config = dict(
    num_hidden_layers=13,
    hidden_size=128,
    n_experts=64,
    experts_per_token=4,
    d_expert=32,
    d_shared_expert=128,
    hidden_act='gelu',
    moe_layers=[0, 1, 2, 3, 4, 5, 6, 7, 8, 9, 10, 11, 12],
    router_score='softmax',
    normalize_top_k=True,
    routed_scale=1.0,
    balance_loss=0.0198,
    balance_bias=False,
    router_z_loss=0.0001,
    init_std_router=0.021,
    lr_router=0.000347,
    num_attention_heads=2,
    num_key_value_heads=2,
    head_dim=64,
    vocab_size=2048,
    norm='layernorm',
    norm_place='pre',
    norm_eps=1e-05,
    positions='rope',
    rope_theta=10000.0,
    rope_fraction=0.25,
    qk_norm=False,
    attn_scale=0.125,
    tie_word_embeddings=False,
    parallel_block=True,
    extras=['capped logits'],
    init='normal',
    init_std_qkv=0.04,
    init_std_o=0.04,
    init_std_up=0.04,
    init_std_down=0.0,
    optimizer='muon_variant',
    learning_rate=0.0107,
    beta1=0.93,
    weight_decay=0.03,
    lr_head=0.00731,
    max_grad_norm=1.0,
    warmup_steps=200,
    schedule='wsd',
    decay_fraction=0.906,
    decay_shape='exp',
    final_lr_fraction=0.0,
    batch_tokens=65536,
    max_seq_len=256,
    doc_mask=True,
    train_tokens=317200000,
    max_steps=4841,
    dataset='wikipedia_en',
)
Below are experts of layer 9 (counted from 0) of a mixture-of-experts language model. Rows are named router (the router's row for the expert), up (a neuron's input weights, with its number) and show model dimensions 0-127. Each number is 500 + 50 x the weight over its row's rms, rounded and kept within 0 to 999. Numbers have three digits each.
After each expert's rows: a language model's description of what the expert responds to. This comes from a sample of Wikipedia text that the model never trained on.

# expert 23
router:493556496525561448426416461445499492541486514500539471503592475552566544442524493484507508444455498447531471555446468475484465523516560556448477481557451478487561564483561508494480577551477457419664468481495479620486489507507546516491478343456549426486474505492502438551510586451464523590422526514597511457523488463437481457458451489461548512487543567438476523476598477575418461383583
up2:574508497497484490415453456505469510464627506503480576497412407484511542518486435520435568550513515505496458559485487581504516497509478550533480501498465519461516574492431504505557579456457546465571446603452494535450403438476461419522558366493436477454522437501539431537473564524419597447422548528542457476571557461530530514498493490546498561685476526478474509539459510506392494516477
up3:339514438492515501444437499588530547522579525462539427444508501513503536422491494515552494585563531449500431481450501553512547476488593516610587476540494469375504467505455526430532491525509377526569537548500466457475469532547527688449494481488594451500530469540467487433523553546555487549508490497475513428428477453571538481510470507441494524514550414519484433542519420501465491453481
What it handles: Plural endings and auxiliaries

# expert 22
router:451516563545446429520509504519495526489437514453586463468494404566446532467507447471513505512509423503427510510538458433423463489610477575470466536524470532417530442522574411480395531427502513426540540586605462525426494520500453503431480447534463515516638453502602525543531512498544547492457600516508561500508499537502492522464484578463533510534477501486553593573599498521455551377568
up0:516557528556487478578481548458479494516529437520454492494454478483587533480532309379556460503464395456497457564487534526543462488537447504457482480530458533628453478559422467416501494529451443525526510416570488498427600538488523533506420480490527532476455517456503602434492482573516538542459484568501582383527559513523409454601520519534494466528529536477503510517559568492463449447534
up1:433516622545479473577489590468554537471492429525493556488511501531449514409531507505518455436528511557500562527437493551456482486555433508477514528468448489420468529537534511409540380483480504451581517501508459569457549457514493486511500339558505526503592576480497568515436509498593468491475600511478413425476508499431483608471454529528549450538509592424568443490523486428477438596468
What it handles: Capital-letter code pieces

# expert 26
router:463451550569521436522519457554514432513524463483553440516539420551509443474514454554419548540499423556456507508508531438451484572510494515478557481537523472464609465438545432442479503428520500475511465488462545512559403455440508503436508353421451499494522474503622486518556484527483510491463546437568476490506420443557459482418469609449552536555531598526535613471518491511465473348470
up1:506453545491452414433528473560542440480520420609502513523461521485495470490574419414560496474462498560465534493539479468469509418463523431604569566508507502616503509473589504438409580439568501481475606447548599473484516517416497523571545514425455466497458435544487594528518482513426490574470479478608550455453462593540442459512482544495480546549517506484526496501553417564495457516420
up2:466584485525524433526506477511549571591491572580495405504524498440499484474582470443420492479526415522476528495484497498466439570514449511461556397530619434493541527464501503484574528389497568378550527489496481577467498487495473541517555401457462476686509511431551449505509538442476534497572557464532473534434565595456462470446479540545530456493475485558492559474467452558489505498435
What it handles: Sports and infobox words

# expert 13
router:523551535561533514498550460484487536491408521499463431435506434547599479566626548480493549507541578487490446510523503458430531466527536544395549519568426457484588502468487438453545480588402491466474500544511576532472484422531480547431533364520459450461515426531564444572558477388521564460505477498505598515538573452569445459441547511497558480479484547528448503500577532540433427471502
up1:488376511433432515516555474485479494519553494528516481479520365498526528500543547527609524526601553500535496459481501472422525433474569488410529497526421470550525463513449471570447563421478510502499483502517582506523537467458454419421556473460463370502546552542631491412524448476496504520462496508514547439490498505475532540589572515543595509565539552543459494497588433572397560462439
up2:559508495494520457410490450440421468536561549598367542586540459443599489553498566495582476583506453437469578454536458519525450497535547488474510559544440512506465520426585504452402500559509438523455520534504565468438445466573428387529523514496530549442571453498542486496496550510497502419489458464532458483554382495507617465485503578506527573462542521464477522444490450589459494546496
What it handles: Bo-/bo- syllables, table cells

# expert 24
router:401446496459526511478534551532372579534490470572461371432540491480496528481580498450494488529491413482481504540536592467493451490551452484514517536461550446472495524480524461493531584534457537490572469583502530492479516433483564474483501467490475467352595458501511496616554509525580487604572531480577428445480515462460441530393500480530576594586547505435544478527527494444445564484496
up4:556418504558636363477464464521486463558477526503510444507415469521438532442447534524465517470411390535521538517457571489478438536496534535524437556518433510446507498497506577542591480480503527424517565469441544472418543484468499514514407568514495489498540480538610497490538450408439423561509502569561542528507528488514412472536501400511545560484496588508554521463645540492532477527454
up5:451505442462505483531516507562386540498389468487572424475523466485514537462556490467459605573513592470475633542514475502528469511459408533467547546440514495499469463423479465543577458484472498390544487526536488494588517537586502524596546532482505534425547437466508544640514471521452477508569561562548504496505544515405573450452387518507566512457534425458452518449500465523443519426512
What it handles: Word-initial prefixes

# expert 56
router:447526458532497494504558410527411493438414493469552433450434441567527444490465525478476452581533427460480532492493629388474480508537575586516615513495482445461507541482563561447479567513414466448575520485550577527558472465549454413483554441436525472491530474522492429535525561511511497504508534531568550581457524423456469373446472478491550503521520557531514557544488500505393476450591
up0:473504509540577491518525449477539446499565499424545502562482499490513498577524417560481516473546547476441500479550504435492521409474410467514461434583556468533413501476608536528523545473351483564480421471589615506451454431449468397497514499518461460535538490507474455449487563499509462476405469515438441611524579422497507453430470516495572514597559513499490479534472548498581481573582
up1:557592389487456468565462532526503513466498551508433476521506499415539503479514485491456457507367522510580573530545525520444547425526538549433564531565517515484508546447453518450450472505456525522491522456590506440481542462524595422462518471547553420500530628579525413477521587510511472472461526453399527471550603535382549523477545536394502540529509568498468532515535443534458401468450
What it handles: Table and section starts

# expert 33
router:472444535530456531558562481587474449591494411562537556479595450476520460495437485447447515490506528549402508488569503437491525613489490521427472555541530484492569456446535466469462549510476520406590434587516440572503512501581496470485537475484484440467542461611570516511603428457427467580476483473485512449528519535524437332473461534534507533451554578460451509531502527453501567490560
up0:454374581484509528510573510543543473457558619541425431546539424435509522519487471543442487487422498540482493512491550498504551513492494574483530568512472522455427506389593501484491627484370453508534538532540448519459420488446555450480521446393562387484450532556466493526599518503459456536440499509450442442459501482481561432557507440555520496467439527494540501556426552562542501546501
up1:533504559564436480479409541505575476445482508529551649505508482422483458391427481433501531482548504477506475543435442460507507491557524482549492529558511566485516593471517516545497570457530483447487459504523501449406518477511562510560551479417453536419533604541492554468490533497454549462507509507572371548569371530484471500457558414559510554547457437438524537534513591388478497449561
What it handles: Adjective suffixes

# expert 16
router:513494567518451528493473575559508564480509518549480474480564452537467432540445523499411529486525466438474534584478510410448478551533596508412479554626479504544498438477587485382466538504424558476514553471547469502457505485497443496443556378503465465432481517506608477556611433478466513532425510374477576512522449542536391514487457577535564553548524502404514522549475543508500514465493
up0:431518527483432533511517534629485496492532480496509446380488511554413531507532500569378510390535483474492557524536499448431555495554488477432511441498485465499494506535520390387611490554489569484520483570501492510427555550394529399478506519508489457455555601524541578546604472428419501458518495550497545551523538582395529486510499524501522584555484463445516515562441512456501483477530
up1:510517606537498518481480489489519516603498512553493519435509443505518522580488541558563604430458522468491433481466496585530552500555487490545520580557541523590480512469537403502512508438482493561430460484473540507451559534539460508417481488429499383469516533529441451440498516487447454487489537606406473489519471530490438580396433507473527603676513573455479433436417507561477528489485
What it handles: Compass words, th pieces

# expert 34
router:461529632564467491567470451473485577534465495473609448407527432630548444513541472446476544525446483499531485550516506495444480464569573621538493563515512547528534565545504422404474496617429494515516495557532565509527561445521477513432447500367427562443545547523564470512554508531540464485514470453471484534527498483400501505518481560480507499601491590487441469503508485463431429498462
up1:455580611497512500518473575554433559507499506547575459525480556520545459546542543459505477473494481511510504480529508414589498482563575519456470483467520473539492527434547457442575466474370658579542486530505537550491500500480446430493376461387502478613491467456564552567433471472498494546472440496456455543522429499473527495434487491531471467497551404468454496630477546440553461553458
up2:549491521569478348530398467478541484520511486530472571463565443571547397502562499491538469505493482533470491542454554523529516554606584507512504469547456593485500530559600526432543357464460478495494448602489557491542561473490516536595506483473470483478467488572504501464585585405490491410416492447468500520520468519454419551452479514401498450561504479520596472450515441542495545485455
What it handles: Word-initial syllables

# expert 18
router:444536546577489406484500474475469476534459596529480486514517465517523512478478482493525519527492459508484474471445503351458515524512495536394488508467546450480550590477584522459471503538477635499497419512643521512433460458474573508496518424490551451510487412549640523482576385480596522508483492504565451461431477408455482451415450504441571494455513483448495557551561570485473485431514
up1:501535548505463496533457433526420507504486527527527527515475508526480517489368487453445523444481503485488532520445479382478477578555474530530478458559521461481570501541516489486468510520453517520500506512597447520407493491486527477573509417534514508439444386581520621418565429467614614518562477504556453619484427480584469492488563508404430523555535451524457484522474590395428535503538
up2:520588559538499505506496521464575420545486548539517462483503480481485501484528487474532464439493541499471416449459505437513458412442451488431557499481455432558507607563523455478514506495523502480588489469572536598448557524384592493604503511542555569489559467497574552545519450502575468518511453588621506497424515433477470479428468537516520516574533423501383535580587501430463401468453
What it handles: Verb stems and endings

# expert 19
router:454494538519504463522490488534464464622389489541592515531506500552553361529469529457637552520468526419475541526498589506554474494522525446479485508454410487442607601474483472424488504497476526470558498537509538498473500448475443445541561461453520440459562448517483435525528420553573530488451480461545459391455494563401525447477481578478496474510555568416568465522542584446474438521550
up1:502519421440540526457443431472512493491470518599484559422534477521553434489468548382452523451482516516550548622537528544506468598502586538522505499545491523480541516460488503462503531494501470498564443519519445487616448465528411505564488543438466419491513543502547546495440414547473565519446505416583452594499561455522487480495489498533609491429560576414462520355513470454494572581457
up2:531476510563455552494471444562504388495390550517532411474577498563562507457497561529600550557509498505436517486499556501540446474533522458418516419404465528484590576501513526559524483456465532485560492506561457481491528495443479568478486535454453480546486580427482407558552479472489592468382565449482494456438487436532536494497458544550551498478565619518560455411459545565393476552465
What it handles: Personal name pieces

# expert 37
router:387489644489518540499512449490507548474477505554489514495484504634549461447513542459453532550534511510400517527525576518516430511551459603561564510533456503489484426459568416511494460589371498438551613510585517527456488429519472536500428444523477531461588469467561464503549568552480570556508560462531487443522498586458449472490478537354503517495493522457485466496475501529463422471556
up0:408528566450569475529515504508508583531501550592476451467460513518477410576471535432536532496481495524517576503591460421540452497493491503503471600563513555497493457433489544556437482502453593490539580502506483461443431503526477549566448355526479510484542471426578442487590475477594546507495461430460462436537535560527485573436425560393563504461472494446532442394464483506557423472525
up1:507390541492519564458423525519523465478490400545505541433397456542438412520516624517467544574455442534438494545494453489409497501506512583499595517475535448493475483480452516529614486495508437530481583491548483589558537365555513529578551525594412487488531457448557403482461473519514557485522487490512578465466532487411412501536515536483541481441554506472452528422458506576479498488556
What it handles: Prefixes and name starts

# expert 48
router:449542476512574553485590518580442471554461532540560463435532446520502491378522451497524575542541462460507522512505507459470487535551503560413525537538513559430501525403483487515570578530417465469538439580581485577535604461483466457459443419493526471498601348490503515539554519448577465494491467466504389510479427521484479424423539568512508556482583466550429537472591462486508474498507
up1:492461511493499445499488495529392456501478560454548475500458549502606559532515377434534511510487454457428570421473432427484541499418528507484569506532508467487441590462518452488500465445463507568533398550473531463440529417615542526451495454435538508473544478533485540520479544456538490517461545568446451465549472523535545507518532544537522570471550429522548598447601678512544560577488
up2:473542408519495467511557560438513519499509482510519529496508514555517448559531444578450482500458443487457461582558512435551552470605511613484537518587522534367494472516442496537598554411552487517580500544476541459483492476574505495429436376488555486577499530465534491541441475486495486463453434497530401377540448554440506512415525473518430500473486436410498511415535587478469548464576
What it handles: Table and sentence starts

# expert 62
router:446484473503495517435429518515468542535502530478509491410547548535476437515530433429527547554568476505455460582524555472562509490528590478562478468533495395410629477548568470494452539490437519472552483576545510530504569369489517501461492462427503580548573420542534383590488473572520526527440498492555485525551518472505479455470498561448539418561569441414428500406497478533407441519512
up0:514460503482449501468471477487503463455560454572438517562532469512506456589551512361497642531404541483481503613577467510546568378490464462602470478602555442401539455470541524492446476474458459418543468573604511517538472398531578498580498537484530454532543462444401393523490518412506523533470484506498477494491448544538512483461463518516554503569487508455544561519474504461495479509508
up1:564425427453451456495430523513445546405432543500548456437501482569369441530513485540520587560523450490438575514441499478547475527483571506525506527565460445498547493431579433552447597486472589461594491594499471472509523489502485503343427581527588503554571410500515484561510527418446511409454505492505506502543590482549456534540455507587466473543476477514468527540492472485467495491514
What it handles: South Asian name starts

# expert 0
router:415476492556537529521427504502497510589445419485542484491518465595533524418490419546467568502467507479502542550500563480474481450560526544573465550500455507438466430367565406440413486599491507391523476529450553503468442530541570601461524494532516517464610438612555365475595462467511533499556525514523510447526499466460515490516512514485555499493559492421475515510495584480418482540555
up1:477494550542569552543510416408490526569510505397502384566559434516534526410495467620509513469496534389518526498485566459528469578557535491469422586555421458513477438443441489487450456578485490496488485531492460412527467574570534541523477550407466417437593439565522537541538508487504479483524581522484419494505579507465520510448484499481475535481530500564543421434564453455400528499553
up2:440467470581539524531445592625521436491473454470544538526511467562465466462501455511467544493535549486448527484448575509487466540553509544537472389466502528378505575446647440555528499381569501464469469401515525453605502470527565455401480432479491536467500429483499436487512596405549464461550555496468537452523493482541564450530536482546487488469570496504587540457535555581486458500492
What it handles: Years and name syllables

# expert 30
router:476483503541509524493501541543457472446501549478521380422541531537532379415592515405504479504431493510412470523493567414527505512546452542425507479515550457521507560479537502445462520583542502493544531604597532433435618407523432421467463422494525432450480468502493481548512521525504559462562484428576544469499515559579440523485461551474558581543489513548531543524585523526459416431575
up0:485511597547564518525579529489511496424496467416439469398347498591481466489468542482492508486519462517520399555465489450532613458426515503493468532500530455523495526449543514483544508515489572521499444479588533561503533478520397495434453450523443464404455534542466535460518567372579546492528587438473559538491417545555497517533427490499547481511486610493526596497564526550514420559485
up1:561468499530554400391532480491591463442509501459562444424496531543496502491570469536570446573491485566539536528484423493524494535552564487526439565540572490509537447541600526513474424436443548471478542566542509515518442479542459487453443585411599512418487463491437506538545539516510502487440468500585488379556475484595468453442512536472490577576508471440471480504461439542433375580507
What it handles: Lowercase word onsets

# expert 8
router:484543520621513512469501555495427459531485501551423381442595492521510507494463450459561505588513424489402489509500567464371443463548513431519472578568413438453550484518530525468546606534455572541542543582560500470456497478522529543384485483469518431470524452539591452489519532460462582492474449441494507444499562521453513477516520454496528568506476511426492563576570471466374523479526
up1:365535554530460530550606579503471512510411453458511429496499644495508512453428425517487470469460501515420521503476472492457467453417535589472512583571458462485498453450472475523468525581522518513559483539526527510456547486447491429502508408497384474543559441455458426467579505435524574561467496489492559526519608578569538487471539555606475487467501416467547583528455447558488489486506
up2:501496526530556490525521545547415513425523435470444499441575412503481621506423492508421535547528489522498511438492592503419540504446503474472500547514508472506574450404501501519514467599529518564597607548514533350520469512445515526502525616483570440436499438503466532512592541441502541523448547473482434488466483424547474433467426490509573530492532520398499470544456527523475625457457
What it handles: Table cell fragments

# expert 60
router:492477627492531554531529461507447527508461509493470435502548472579540506481452484531442585429564535501508428564539450513539484568436475500492529496524482450478483511459514474470524509517477474399443522561581568473556539494530518419482459478398602449508605466458553444471611479427516474486560519448545552448531507481437389421449405499533505587522584646425475486500495537470467516405498
up2:537525493536524558506515500466494496553438496491525537438487427437488409559461546566540508495594502481535539599599426465506534537469472473516518575490491554615553494502531457427499488577442501552456457468534508447533502498490342504453387459495519455482412495539525464403491518440538478555517436537551507530624509506534458514493472547468479459508580507442396472560453660547457498540545
up3:454466509494590595535496498516448484560518499409454534542579437556467508562369532442460495441441559418492514472498520467532573437525517549532525552538427530466526415553490590549631538465421517455517455496556600525500506473491459469581495527484620516439500569502557474446583430467511512477536442493510529441459478528403500430472429488460566516399592523471508547509463475513492481538435
What it handles: Inner syllables like in

# expert 6
router:412527485485562590547572502484412475515458481562606489458532494574558423560483446476471547453473466450418508582464633464562506578479477540505557564494503567491510505404507530419485546451440522468515465531473490537463515455520555464461549568476466542509464365553590463508524439461482475563503514528581486570506465393516540483431420575490552469539584518454552459516557485543416498485544
up0:485464519460558589506544476472420415589595485475497548419507464566477444545495549459551464522492421567512546520426519441449499607465555509502563529606534576536497463434557518501500528573444513455527574532495460422509530449479496464530503515503461541455472486483395558486439552537407508507440568531567475487509379484606535489471506443441547456505566512496511506472513526560346418532467
up1:436502590470537510455447403479543426492455420501585543437502623496548506496560439529456563499442532449419450565444479487471461596530508585428504494585513594487441493428474462486548530511506552496550486519447436553469423506567478562478536617531470570507456422521517495574498450495435446504507555483499524495585549468502623497438414563551568510549477541445466477470482427488511490524565
What it handles: Consonant word-starts

# expert 57
router:426493532585530577483472538512462464508477494527491490475543457524532489425524444477417571603513491485462455507582561503530469542550463506501589483529462527462575536397622492491424489549509532463553566490526492463494597424555504401534486515431448518524561518464509474619503527492450495639515533490487522378494509468395432494443484517487607485516468502465407515521479513549385471419456
up1:461531438481616569452474567491500450499501526452573475593537460559452485442542484405414452538494563542533469575504552463519463480495532370416454479536498500513521506471620358485499471566461443517514460472490508502425428464509615507542554506448543512455474503563467560527452563482591550531478587463559433526500501613447472501503471456557594552516504466454465563504499540570483493488453
up2:484525400572505561560405535469505603546500518571424447443594549581511461549499545576560560523491460501544504513476482453469585499443570499537443355504403506501534527505422503532511506504544418452460549508453522506561549470498483530508509494486511540503490520465456473507610404535463559562467458510385556501493447449543471495359421465447532577484438530519398498534470481475508457466489
What it handles: Prefixes and opening marks

# expert 36
router:493472467479489561477493504514491486551484541498562497564468463562530420399504427498464420527447431518470465544431562509443563553548485514534550543593465465448545509475573425512515592451503459467551491517540510497469565450472497535498499498396451381445508418574512446519539513458432552511581552393446518468477532461497451496463509578566591419555526543390522505449616521497504516428614
up1:495512423472414582460494414505566448538553489527632555535522461547489453518481464467471500460502491458535452495489512474503518563568437599473610514557477529424512481384518404476572479497488456437622522515455535508470489501507494472493522468414562393432499454496393402504564477490543539478511473548441505570592516464550446556549604522601523449530511539514518505457579532464539519465528
up2:504534561489579528485558571441546419464560523460595527486490381511488393469537441436418503499492485492496534493436507523446582509522516407417540513544478557527527585530548481517499595408504521442408560465535538551506463461501411473465523497487477478500464443521561508504517484514517569560537468512416521495565541521400614567485527450525542422493583507379484501422554489452462553452586
What it handles: Infobox field punctuation

# expert 45
router:457506537553558572523527482549507590567455481485460476476621476567520439431548471393493506401599428458478473467552541497532474569525586507442543451522517414476521553543525454457553497524479436471494464547605530559543460445598437498437468506512513461451593428491600441540529459411404545501494415491571465534483436531494479436550527578448486486513489488496494561579526470450464438475533
up0:478466574452532530494508507521510489466487463453534474525464569525499470521539423492506536451562484467498433532510467518552467530397511481419509407454500471548554459622556478352542494450539557474558549582474463529409513437587443464456547564510560459455573478459498405518501497469392573512519551455583452505576492487474623468523514564399477495432602570515548514546561484551527500489458
up1:439488563405554492451492592469526612564443487467544523528560490506529399495548504425455410460498452452556460436516532456510477489505589435537501464546614637478472559492469574549524573500482436447530459519497527475553440505492579484486463505513557467345537454521526510455535561481498557512511592455474464551501531483429547569497478440488502472518511555431476518557411538402467579492523
What it handles: Subject pronouns and auxiliaries

# expert 21
router:483511499577571511490504487532477468642508424536629437411526488583484478492634515486536483479461511529531484560475465448553514540523525577467455461569455505490579439436549428380460551540446496483479491519514506560489533503445516440449418478405474481469522478527509468632513450520505548601514528397500474509450491491414536535428538497474541507477557540479469558553572412450536501418527
up1:462496618516446471598481463579364527537524574510553485410566434501571469473500460615527521480425543500505364522468478480349404606479443549570474477483435521513471534474461516435544529515503510583510491525509493488531486519496522439444450585409557526436501506532532493477437483553503464442471485445490442549494524515592470480558496540486525475519464529572541543537563428526469555500457
up2:429519531553481522470521527421407459599600448527526509463582415591475464527478509496519436499360499442487492475563485510463491513522493472551458442456533498515560505432616553477475403491528532602494512542545489467539494482501498561570429478520491527559546506497486537514528524513358553534527396489493597464508499540528475499320435466447545465476451504534504527529602525527567503494488
What it handles: Articles, possessives, table pipes

# expert 51
router:537567575678544505487474545580468485560458413525439460511549490533559464431479449493514596521492470475529485537524540429486491526516556495381573570487494472446507463395514513437476518469440525495562398526550553503534450472457458458444547451517462571479567548487536451446557508476600583535549517464456464445479413444545452495474511592482616500469537593528547473501506510446503461437500
up0:487565590523553511492539444456508414559466431506519528533528519515529583413456458445422529507428512492541481485451520416538453433564520556434549462500365461506477454548504465462422434490455505419493513606463504477546500550631487529511560536534397506511534518550493513422576510508557447586534434465506467398412510479518480455563446487582576610503462497524520520490551468503570503438478
up1:519463516480507509478421504503567475476501387464423488581522577552484460563480431527444492469458516422550485459513556467522485588537465483552668495527484517453508461491585500490429507553503511430461528489517606478492393439513607481542487482443566558477472554396486455488564544376571481498468497525509458537494499494473499549465569567510641392516493463439491487425522518535535452469539
What it handles: Adverb ly and The

# expert 11
router:494531502482575553532536473464437444611433437560508493504506412483534425511467454415510562573538536529485517502421574432437471560508578513547535580610532521430496469444594451529554622562555463454533482499607461554508486466480491547457429468448487461504565493519507495510504426462475538572481587409405459530462534467489408439456456567462489596536568456478484545525521513443483474482504
up1:466475461521593537426447551507486439461493490601474455535552515448558429597521528487492495566476498503504568529481526514405410577519430527589539524546330431481425584550447438570507493436453543443485500490546507524486478498451466487513630488462531491506518529498480473472538460501466516527389451528462484489557563430529383457466541480509504510564459564567490456480464534527508493628432
up2:554567489457454487502505436500461474576558591561482490525484519560468447491527468480586502552482466486450431488470540389549507538574538547538508497615491475413536551501518400582438539492447459454504456456515422533530498445475529465538436559512532546476614518518580501435521440575500578510484614512469423452395521546545490480524417385405432511534541522440477547538478562485506515452437
What it handles: Infobox and list markup

# expert 17
router:398463520563545556451499411511489494593485489488494462524558498578507471489447430461483565511533486539532450508435452355442450553533470549563489539612443505478606535471567488521488537534465575456461596498613551546470546509460561469479544527481478463465531467578436470492493536479560516559470465520562483480543467469449439439415418550478611452559477479438512510538584478409494432488565
up3:412464520506531537449541522464436558535471482544504545427470489527484519526560411439610557510512538497467505589498432438477564536457427457570501553493503505486489469412582518449590428421519544562408454516481496527464486539488482529568455532578535575468521561540489540496450601456449405514529515503601556515497401551524545502485478522489441486610410541401481412555511520465464530412545
up4:513463501503465548512564514504496346547533487524560415483558446479523556573515561520541463558563509509514483491493461474491462549525564515517519419546492536464426480491591553490512531437441432487482486450548560512495523501421671402478473540482498464471374446540503580489513533558429487472389465518521495590411522471498473489500457502623551447519550504516383495515530538455433498455418
What it handles: Prepositions after verbs

# expert 32
router:417508584541496445487472465542485560530441511417463489451533550414525466508549461525507520529537539456440569590565535474512421528603467565478513525574440476495543467471489485496511590469376526474511429484549507470533539354485537553530511505466515473470535452524485439586561471427443585557508543432582542471442513492435430429445536535482589431460603508475602516523517593516475458511514
up1:479578509460591434552467363524441487494493485550504399413505436420487549396491552594467476472471508492447566580479451506534480544509505499580581514485551536463430481523483518525603453365524483473543540493463450417541473453531481483494566558489471403522529493556496455530552482461392585494495496538526444490500521570511513403506500509470486514510463543467547509479598529603470488551607
up2:533436518540444509518547598427532515518464497519548500554560529493481437513502422439479528582542463553485504524430395409458433496584374479554546452552522581468467568433476508554504480426400467423528399591486470572494529498483578545523532417586533504466480559472479458527533528590414500461503509497525597439480549527489416522448398567481532475461542483491515551476485532515505492559423
What it handles: Place and person names

# expert 54
router:470512477565592453482464458521460536500373454556527459407545536524581407490452506519536605530487438540471521491486481446408481491474544491535586603522507425435539466548489447402458494612557511451501475551551504571478469374558580542453442501518538438471494440529543498536544516581460590499505531486472501433497484434522509585464509632513559513551566544540521513516544506464499425489474
up1:612524514520590462393474510432473416518444532545481518396518569522524472610526457497492545528470503506508477503544507403424498650481474527575565520514525459514520511560552526438470516556503556504446546504505530528459348443485447577513459531515592419522487553509573571584468512521502521497374425462510450536474515466453516556458485540439417563497468526505458556512487514454471453499428
up2:454507468597544520419435563511489566461479471558460493535561464541502524571541460528415542565426502414446483439550474476509497546480520476501516441540592518468519574553496498492466506370490592452479535580463444475506461412522633509504413485508539485503570527499571431516552560491471451534451501410509488515567409457480567582460561598458522488446518502556393519521539493455462393486502
What it handles: Mid-word pieces, Cyrillic

# expert 63
router:441595517540536459485515574497504544616408490557539460493512470572476470507535515460594500500517488537428426502482471468435570515539535510503576529516453471421505500504475496435589502477492511411608427507521591544414534487553490523489559435467435499489579457534528452578532518444470506455537539490539558507438526409455465387466413522464583536530546516420516608492513421543412557424527
up0:491577591608604581480501520529509470580455489530529481507499488477492504481604488458547492390512463500530445461464504481507504512474411408513574495499469433437531389467424422424494518456525431503473396475550494504518496456566476497571472434476438469470528585475570481507501585535486515583488445444578566489368457525501482485549531515562532415550565525516494500577463452551533517599452
up1:465536581493466492423456605511507577476537533489508417552470452462577479428492405499516500524532497455463479430525461430474490471460549552525598485551538572536521529558482473474461545492499557495566408408423508499519541449594609536499557422489313546445467544541559508550513564553527567435481455447488558563495507455516492483482495493430588497456531503487508460470514400471528533413531
What it handles: Common nouns and modals

# expert 61
router:423512463581551576493527458493459485520569487569553470448481530547495461454575467446522618566447494531509477549454446458467505542542510568393477573520477441529545519437533405401474568605402541524509427507545499540508571444497483418456482486402514517437483444531483535549581510471531636537470466451497532522575483470510529417498552481429483496561511575406452540479506436453510495444554
up1:459521509490469493448563528444437457461442488470543482455450509400537416620524439464547489511512589487494428493559504400551514489463474498544462472435490579560498422463517429387499544561622578544525506498606485530425539505605431491453598568479492522515550462572488535480511431512512559486552416443473519571468445455513525448563450523503534440514587530474455492527486503576587493451518
up2:462479474546551459469495519482524452515474477482467486429520509498521436493520559489528534513535404457479564546573416507537453550554494482463473476450461464528556546502525420450513609539415557524454462470471465447451509512578508499404486467436534511611415464495571531601586475527456614554493508482535582488530496444604513495523522497433572376460345576453461506484586474562551476518479
What it handles: Articles and determiners

# expert 20
router:492461508547518448401485513464474529525436578618517473502514488577547462529562485524533511559551417461508523527505533490428482521539538489476486522521477473417526499545485498454465465521529559448570418622603499616428509404503496517393424516453443529463610416527485492559495441476427502493486452500534503600452447517432519497469536466445580531482538568508454490468550485369435403542515
up1:471483566519498424470503476507470546511607457524526370397543487493453452540507490505535482519421523505492478437491487467388401443545446500517443489494451505418534593544577523584518575476445567613488541515605487498458519387502459495466526527503561509584444507430511549481580416507412578498414458529460443567463469580462515535496546524507563465544515483471443444510474540586516484553513
up2:519447503589427567390443612594440476501410497564526508494496481472514451446497461492514572551517384501416625479499471435507525437556540466504496418522425506478546467502484560465514571525474496493543515534513488495463538498531504577499412592543650506484474532469463583566566473495394535491494460500464516607513494474546480461481410463549557562540543436533550528518480475466552456448522
What it handles: Name-initial syllables